Experts of a small language model: 128 experts in each of 7 layers, a variant of Muon for the experts.
Below are experts of layer 3 (counted from 0) of a mixture-of-experts language model. Rows are named gate (a neuron's input weights, with its number), up (a neuron's input weights, with its number) and show model dimensions 64-127. Each number is 128 + 32 x the weight over its row's rms, rounded and kept within 0 to 255. Numbers have three digits each.
Before each expert's rows: a language model's description of what the expert responds to. This comes from a sample of Wikipedia text that the model never trained on.

# expert 40
What it handles: Foreign-word vowel endings
gate0:094170106103118079119151161109096130168132146084136107093154134106067090147104132086163119132117083189156107221184129133160137079149145140037197127144123131141084070071119194129127132160155019
up0:149159176170089160115089101120082148171109133048161063142132035157141085175148122132116132124131174178138112092114127143097135165092149141204152121082105144103097166151189132210168121156169173
gate1:156155108163139122114108142136107135144086138098095122074153114171113162090148105103059165208193219111099133106081105080144088192101122138097152161122066151129112090118098106099136164147182178
up1:193153135145101146155126130087151055132125129129126082101116089136147147108137136114120096130084164107176148146132169138144145158144100016078144132127099131133078103070127083121094096108108078
gate2:074144114156139179086178119156092140169106139174171136093179215130135051150150088109132090128181142153145092136125094144166153063052099127206148074091110113145101091153106087103120160144127146
up2:104116144148066085101105143121090141120187148130115092131125092107155124175100131147133092215116106177138151108147064142102090167128120140138124200135085163129107177167135113151115070106173125
gate3:121130124167105180042135141134158155155130109076100118152118123096086165077064122065135074148122161061061099200134150144129109180124054133143097172073104161124216102092117123112142081130182126
up3:117136192126063103135173120154141115096117028143174131142130117110144068160128145101104145136167178095110097146127054138122144055114140120187105169118166174099118113162127055159118105172149137
gate4:198169113109126169098166123146157108140131155146174140170145071162137133146140114136020082118132113066159131093115100165145153072132089114128090109231109193131142156138124140164132107129105156
up4:155106129111130144082122150174062155197156105173104152091096109091164145133185132170078112094097126202113078141169129149086115139091151112131156140165110115119120155097143123175145159137129112
gate5:110118150099065106121103114184102103121109115130110165091117098111139037168110172165107134167082156145089168187107139048101090127129134135150102153122119092112122123127083157147123130138191109
up5:164152148163095131140074119150110165158105088160100184165157118122136110133216162174082129160121139103144126159196129184116026149159198187127166115125141159075146133104118105114130124083095131
gate6:112148154117214125089149128112192089142110145130120129078031112142108101133129138136140116152134182146113157105160137206078109122115143114146127157108108131069118127132063136116067127092170149
up6:160129091106162098101094132162106163120113069146130140100071144167074102115091130100136129141094120175137108133119142127167088118134137141074105203050105121146121113129107127112145141114097070
gate7:090233126118155095118073130160155090078139078123172212090131099138118071117136118138107130135130112112109130136104083119121113134095133193145121144106130170155096134166101130118112153192080092
up7:132106137127132148127115145033169138150102183159153100135138172131113122107112091139098098087162164172206138132171161122164118102108135132120087131178164093140108192091125176123161102141175146
gate8:083127178067120132175111154126092114175077143102148097115101146160124167122085104119177104102101193175116128145071146101149148148183116088177124092205107092141165189149159112130111165112122221
up8:147068166124112130134097201095083105134132136100150155134102126155086174119125161154127110110140085073127154116137094157139135126169099088122120164093053143157144129062162073157137073122135113
gate9:152079073112113154098143080111064090159144102126110190125107162112145161139066140102097131197105164073126122177124152146150175063089145161126131165105163132121178147180141108111130064112120158
up9:101166161147155086055146125086165087144127109107102100100118157136109094102116151129142138106087157136103133113105138107078192118154166091122127122136183097099180150127091251138174108117104179
gate10:116152185126154094092135141100158124118180125123144090216115169115044139115132159094113141104129064110121123146110145118157143118142180049104151110076067062126137143180142105158149176082079120
up10:122146103112127111155131096157087120127112125085098125176129119208092120108107120125141111161084117155143150068138134073125123115070128169076137167142130171127065151091144146129083054135079163
gate11:138106120134130163052136128144157134150108136131116082118146092068111093197102108159102167110143120084184103149068126158185156137121120156149148194069139093122123116112185138132148151110152118
up11:151122134145195111120128111188121164119123125072137080158164126109109092142170109115117185129133100120170142103089155145119169178152140139142163098105126065086071109193116152134139157122193122
gate12:158115086154120110144164133136138130123121107112147138109156110103086083126119145167124175150143165151087085198185105134148128079147134136087104128048114137158126116121131180134165143092103134
up12:121107130152140139162091139093121169085120206158118114111106075082142101086190108152091112120086125133132139147160139095116129194104059136076139186188087170115124132097100093079109092110164170
gate13:088120157145144116107160094168180103118076104138125173136141184125149144141112160156140112081116133130120107053058105151141120110208097147040153107132141145095211111131153111121164122126150153
up13:135142172130156079129100146099124099106123111115162114094164108140153133126100118156140121131148161089122135133153133057147092202144164103158115090106095087165124099120162125179122190111143188
gate14:084094140175123072123103144141068121145153130140118115083132102145152083189139108173108099136139086140150107160075084117088177159141100108127113177122134104173129132114073166199120104108115099
up14:124195131133161168104113111143094151127062110164181105167119079060118136138131157128135125134125145065140148107162117091151123095186176039187162149136114116137113126118086136083092078161119203
gate15:100106147090111105151153148185139150130143149167132118152120101095083095101139103166186150109133164133125122132142207151132186148090158067156117161147131179137101120118117140082192195145083050
up15:191129138148103145114147145123186166168158129134124170188163101157113079145193171155148149139127143166116106108081147148178090132062094139129097177148181134167145026096123124128134133140105129
gate16:121081148143113108090186152145088159146120114210145154100147121125144092126118123122093162147077145114135098132153159106130156088082146163125181140111115132153145108171163121165174136140131130
up16:135114132074151182150093163111183184140153121120087084120130093117130182162157172132131145108150159136139162138111108139151148171076166187084123083156154071122104151151099146163056113089111098
gate17:079154107116104102083189136183082148095088091109160154121132103090129108157142063096168101145133115139087120106118093086127080110103114137086143161114205220107144125067163146152155109132092102
up17:141121076108098152190134122125172164119110119090170095136062176102091120149095122087117149141131149119168110179148184088123159128067156141083132085177160141055121147115120099096092114114099050
gate18:087086101134139161118162161109132115124102118149112125140103160118142114152041100090129153171163170119118128099111083150121142098094113110071107097183081093116118115114180179109131120125133168
up18:096110148138116101114089102093153129163131079154141103160086144061104173182163139120080125113118159122060105102083076173093073160187130098103188120156105164147090133073131126137120069095142148
gate19:126098114123146101100172150166147127169134059092161139134140125137062147109192153061126176158145128138080102081088134098161119125127084123104150093108115118075109111161143127109116072134098103
up19:148082164162125161133127160085180150132107072167159147056168157084108077150095102189100157091159147144137132127108083131143163061167142088135143096143128108155114115165112128094162164119117128
gate20:108158140095179127204120088147057125118120060141137160093067147118030121109110131135114109125135104200124077153120122140080140149175140111100148143133183105132118125137103113148131112140145145
up20:071163159109057161146163159179127204112144102106168066129115117133077139113075081006134131126157108095107113172115092172136123077124082141107118153145140143171076154230172124151126171168117159
gate21:108162103139103096119133117186148142181134108134161120080144116102160111100110082126159159111158169136090161213119161172103146105146147143147022122129101135173158066161146120164064115107139128
up21:176152161167053128108113061104162179204131109150110195213150158136130105142154105093125122161126177171161126132123164126145163125135150152129128110143119167135137108073095127182129079138127132
gate22:112138117147135108112155065146119148126126153121074139130137134095081171190100150145132164175117105169094132147077168122082116103162124120084098175080137070155112196128134097151165148135126133
up22:093143135109118118038115187125085138173097214080084133108127066073151141061077133115056170110116141149090142107098105197128156141118153124099114143094131046144109127086153156182102143128138110
gate23:137085126132125135145141105130086119098175157143141122123107209136070154188146129118134130142094098150113158147097127139141120116181158086103144153128071144168168102071144083064098068124153183
up23:107135151145126171131137113123096113086059085175094107128050125163136112152098127117143153149122146096064146097179081123104151096164166127090087169190088153093152117151191132086106104083136115
gate24:107171096222131089164146097182150129121090167131191172138075124143202131107083058158109140166192128062130125110123151118109150121109205108082169153098139164142187087094100192165166138147103111
up24:124162202090175072081177098124160154059113126082137129075126110121123105094200183126198063056105121151154114165138110146159159133147105091152129123117125093063133112109156111176108123105132154
gate25:091143129117104116133182075053102117091122104144183156082100130084193095120098104165140097141183152133137122122132140132147068076093126097187097163103131120148112147123112117125170138122116172
up25:103156098132120143172113109127106101087102070105183186103136143092123123171157095189118092132129117188146150144146133117079195190110112073140205150141134110107148113101100155107110177148100094
gate26:123092075126170112134101126127096124175161144072112101132150207124071125147121132114101107094124150127151103149105119116172159151168118122150092087146099098148070046113157106136128162171114140
up26:137100146115098145146130133183129136163109127140145160139112188149138068144142105052139155096161069106034103143210102127062166157120112084177171083109063098123117143133091168075168138151187113
gate27:091160139117078163092146136137110102164114046139117099139085102146074119159103130142123133181143184102176108180148143089102118122086134131090102109129153138163097110135147192152082132114063145
up27:171145109157109166152133159119127110153182131101121159136099138127078079125123187129120209115143103171160153116094150133186060147121105146144135147082141154131147098079104140162146080177052150
gate28:107150113141159161104134151122086145144130151150096099160085205195135169109125114145171195175172151090178095093165121117132131142175135142114145109153026116126087148100144143099102198098121077
up28:130128123158133103101179082150131121167108152163144171114126128101124131155132133152143160079147184128114127075097150121168121097112077076095144150117158100133130143170136171101148196174121103
gate29:147131113155144152114142164101169157091126098137174212145146146167155140076127083129041055129063138166148153192136146107145124147110096106095163140091127242055167107165093119151157125169176099
up29:132121089160142159097151181123087127113164132125092192168136166086088126124113124174139143157088184098095112160112081181125118086151178172117155143120112145087142119125074106201104158145121136
gate30:115159134142089169127097149196137159124113165118075105127143096130189087170132155142107076102123150097116106096122135173171071137105138141115112155112194139111155137087103130098081073133118127
up30:139182064149143111139142150159072195136153117099110180070115096136158074080085113101156136119091076107185173142193158167109145138195145127089134107119117168144093120116146108180128141066104109
gate31:140136171093142136137032129113154154167129167108148107114099127082084132163078099154113126121139095114115141096142138136115097085136143113101170103103103136077157067131080088138176118095121053
up31:090158134167162149100156193180113163120133168085107125091133122162159089155062094115139178171158145085193134144173187091159183120117087133139160093114089121139154053119127114091145185105146098
gate32:189154081125181087150150149134102104142129151161105145137110116108130082123090157133125167112147108109140127067162111125111206165044129177148101142144134154169161200086168094133091124100148109
up32:074119163216081120151108129207128100112156141160170119153110090072161059157131179155143113092082098101096078168134138078183135174150135103120148097118101072106169182066133081162125066101154128
gate33:135125140145119108144172178153069157096152121150064113090115122114067090138150080143118142109115110088102144146093084097126151107103136122075108158151139079147127162079092152119177133101161115
up33:145099152141159146131097130106164097139185145116123090130156134113148110096094115094121109103122170115134104103140126182109143150172111098111142106153111145131161158131134080075206079151056124
gate34:126083112149149133150136140112136184077133105113039100152083139132153134160094170173182131119133143137146100111183148130174127138163111131124103153107116114139094083085136136122093158151170133
up34:088132140176108197113171146106153112112102146133123143062134119168136145181152147137180159136116160093147163149122151127103108192111116126148164207158146106165092133220086123157163129176176081
gate35:124138148125162138097143122164149134146163145089128183108152082147059099104124150106091150176137203149179087114097119197129135095124075092098111119072106140124157092191165114105150176142169114
up35:106093101147121116071160107110103102069127124178150125164147086102164145198094099129126086120133098076127164174133109139116170121167102102112050131143155152162147151084142143169128068113148153
gate36:151195142077116113128133092136110198105140171108110112095133172132119128130074162189131164111119068146165104134151168100166044168084146149109171162149167146055180096133147170169112103119119142
up36:116121140158134079159172141174136174153134146115126118127152202112060146109139105102117058157129168087106148171113142123114117083076114073156136092138121154065113170133170116183059099154122127
gate37:109078108100107139101153101091135159104091099155119146137163139135100166146175123171147184152129135110098125076148220123129186143138084096110126153089161176165109160094140095109139119148145161
up37:172067143085094215090144133128116176127141152076055170168084091078083080179145156123068196156116121128118096156125086086129149150145133124122143161136111116132099143173135154144096165163150125
gate38:116182066119171151064103103155097173159181129100146146151111096105110115150094168218137140123100152091174131126107168120122124129210099161167107150140146152081110193095116081124113088116163145
up38:181170111144094144150094151053117123132138104148070135069079162120100154142149091168053117165102130127147129141133132125108120184141104066141115181102153121117136134088144130121079131126134119
gate39:093112103141092122115145154132131159114109150133139107130146143115185110107145093134074186085090127172127130166173118118136144105126052105162130094081180065156095116137119145072127121139142132
up39:116147151149112065107067153076173099221163125119152029114132066077156125149108101160082119139109099076122128130157144121180110098104115131153172165162146079168165104092171080131124209096131176
gate40:121109113134122108166126155059079163117124109103172141074137137130110128109086124152147126156165114130164141136174115144145103095101166170111160125120124042157065168062125094175163165097098081
up40:082186170106118112132137111088174147155131131128105132139151143125105144100138146129223199143150168144076158114048117160186127122113093065170099111171164054162175103125090165123176089155142168
gate41:066133138113060129104151097068129094131140122105104122118093115126122153110076050129083131121123153163172111148174176133162118142144115076142167100107171140189106118102118042177104190170124131
up41:144113137099177143107152163201155138158154160155147123144139200077196182093092115137136136124124106122088153111087141147120160099072114116093118127179170148127087070176081112171095145170111103
gate42:101122094105156123114123088178085169165108131107136133096116142122186143146131125099133135138136165175171049101164147145091101144175114161113143153137159135212188133115138108137135121148121184
up42:169145125132094121103126121135114105147109080165105077117117099116117138108162106123175135167124095075132138122127129177179081141115109144125100141091084078118074124128135145091083146120122135
gate43:189086113115122180169165171111179076095088095082125160182088096126121113135114133052104169077140172117124130125096133120136102147145105145135143194135126126123158145154143139167143148110094079
up43:142109162114137164133171107107118105111092120142078101135123161111155072165092183147128102117082152128118121146068113127100119153136125126171092121135132163145101150124161078091171075155123025
gate44:125070089148054136102198147118186127159138143130184106145094166203154144139141155087151130112135060184152122165160137123087144044112130127141095144148066108166065104140110120096125196165146106
up44:153090167089156189127052120150132123152129115155115091125119120123144122090127133189200175113099146133154131159186119088087115127099139131188164114140136105170156122140149047114158106111153140
gate45:117083110121113155176100091161111151104206122151075096135163217089133164106111150103135152132110172123089123127118114142127146095073164142164154126064124117108074090078130075079127099039120156
up45:133154150106176086154199136186163194126086145160150131182103079162116141141187206112121109156179082141126112123142128146120139116153071158072098119136054159159159186125131101106139167156137121
gate46:160160087112078142153190143137103110132157092125141142113107065071175110116128097082092162154129122106164145105161172084168069098129162114147155165098124131144145165096182112111108084154113030
up46:131137164146090117162199115133157168135138110118071108093138069113124084151185155081122140130067106113171105131096146142181116133118105113171105128070117088077168096053153168070135168135084181
gate47:162157074119151049164098104090125182127177139132110130134104133159205182099106142103122131141138157112148104170119151078114059083110060153154110120116122178119186157159127180147101164096145142
up47:175135127147136096084133172164115105204195163122136127121119105219132161137161127139177174152166140129125150143087123124122119150119146182157092159138130144151126142163113108121156170105091152
gate48:137098106091145113140173084144156087201176181135116114147142156139124175092110167050134131150110150147125126188099094127164090103116098138143130081094181110071090169122175130086199114145174104
up48:131123101144081139119117126154178115120104109143099131086085140135105171135103140115114151162107116141113127162179087114133146090077145148083110123164045121117152150091095108153154128106124143
gate49:102144105110098115156131127103136179135087151145166100093080100121131078175162087052105065082097166151117144158111118046117143178092133076195169090150082186098146147077033212115107123116172128
up49:137127116058118136113168123142204096068094152118149139127103151195140102086094140143148074149158058176110115148149103186121183144139160122142053139137117119106155121161095164103048152140146094
gate50:129154122112107107136174097165154106135111128141107116134210090113131130154135103184118101126180054120114099156087103128116121107123118073120152166138115116141160099190104093130121106112161131
up50:102141113120116205136070141063089111111087121176093103128169111112131204113083097189166056115121115148115162145150091109169128181100121107178116132142111131142123121190107112150108117112176135
gate51:168091104154141168133134124097119164144105122116148123100163112129144106126148131094168097121184186102162172157107134060089135100167147072056121109128146109161122163122163185069152120146189060
up51:167131118169079140125097166159144101121154106140161144138094158175129109094159103101210094123166137085133151117159159109154119137123080165097191092124129149158168132169212173110126149083163068
gate52:116132111120147122145167159115152108103088120192106169156151121168154175153146059130092106141091132096144135129047182204093120184132117051178063117119077114107125160180127161174056095100094195
up52:129090079152120111078183131140151087143056145122098164204146173118158163134098112126139170135117182129083096116131098127163137117144110116061147157092093124114130144154107118107167130177094135
gate53:151124168139086158112117175117122121105156114082108116157169101103143143114155106142159119131122147145124098137056117092146155124084080095149054144123153142126114090193203097065165151079096188
up53:117055106117145130120123117151148144164096144107145187142079223111098150174140067101103086137216075155124134172109138122109170160099119149098133028132103145101145147169122125174149126138110127
gate54:196176166118083186159156180116101073083133176169125113113104115142110057135154118098184148139133093086100208137102090146082118129145135104163147142131187099156114090110159108122151126202160142
up54:122098133092131128143160105129122172119085164115093088066142126171106137153139064179167134087114100167134149161108185074152116158180175139093146099156132154117088111112151105132098107096119129
gate55:109146084145122119161187114089118145122129161197160140125131127142159138086102139110156107106162059161138124075077178146091173084056140097186150107128183108090090162089195119120119162117102098
up55:168166113115113141114091139162124217146196206143154136120175101156132172118122159097136119139119082116108163148141184177110145099166116109133089108127089106122098108135133160177077118130121110
gate56:080079142068133118114207084169169155133117183160131143140126095126182150144103099141149111150080157139159122186135119198145125102135106172143141091083039112132132150150140095069129136172107135
up56:188130084133161153127102128124174131099174090182072120115131066149096114156109103125104136124161150115132200137134042119109105108140122115092111104167079092188173104073102095123072194104130123
gate57:040120146138148116054086085081112129118100157156089183125180123135139169093099112129137125147104100078096099149163120105143125090102123123088106149114122145114085102131164133099110109097062116
up57:160141169103115161206147100100178158151199110180104104163127170135149145095163134122226152106095147162167129183097179093100137063080172175097095139183122090156108104097096123131145140152076186
gate58:080121068134138117076157065080138102169172118155143125104133159127207076124149077142105109160118136131167127144124101144144125148067089090138121177094171068124094133134123120117098174104130159
up58:082101075085101105141160123095182129119159174194137117124139046141113145145155125084080085086089182128084108146084148083156100121135126135173143133089120087190133083164095100093101102102116110
gate59:133114086130137098116174164134160130148052102193135182115135088146151176167078153122099164108112123079183140124198060140147144128109131177118124147122129136111140164093144182140133126179119134
up59:147115064082155169141087135161116079155141083157152162150136081118126118137126111119116112140166128110140141153153107162103121162081122155117143089140112160067168119108128093080097132162145134
gate60:089129184134088151099140122054191094150113108052109122087166065108168133146129160135108144110126146106135156115148104187163128179144152089105076129076162061139130094121102087156147148167112184
up60:083108156136102149129103113127170130113166134081151160027111135159142076146052125129138090124144139124107139116170125148151096136124106140144135119117174189105093124127171114099100069127144143
gate61:190106116171150107149120164118151094093142169125085147101152121103124151119103074089155165094187125093136173094107153104092181161145110171134127139207133153209090139125205118125176153113210128
up61:125183153142109121130187135127135138143044076127147073097156054122133199123147124136080182115146155091097110123134138107087163165107101167164106128111162118133150139113141074155155113162105094
gate62:116114168106122114100113116150130161125120154070129088083178089040147100086111099122134123131111152157166131088129115121110127131087163074066124128130168163180139084159113156121122088080081134
up62:178141096127076049192166131182119118125144065161170106167123172158086050153152118119127164160142123073188090172130163130216110123155147132132144108122171080169101088125112151116101151158171115
gate63:159133141058158176137219187165094130055063173168139089141051115110116093148092179078137101144069145083115138145110138105165120140113120110133085187090085058145170160110100184123143155152091150
up63:123120097141126068193148127080176089150113157111199121141166115174119201143099118151110138080150108113150124143132168096148100139184130117188115128086109136084106174158167134161068115139116141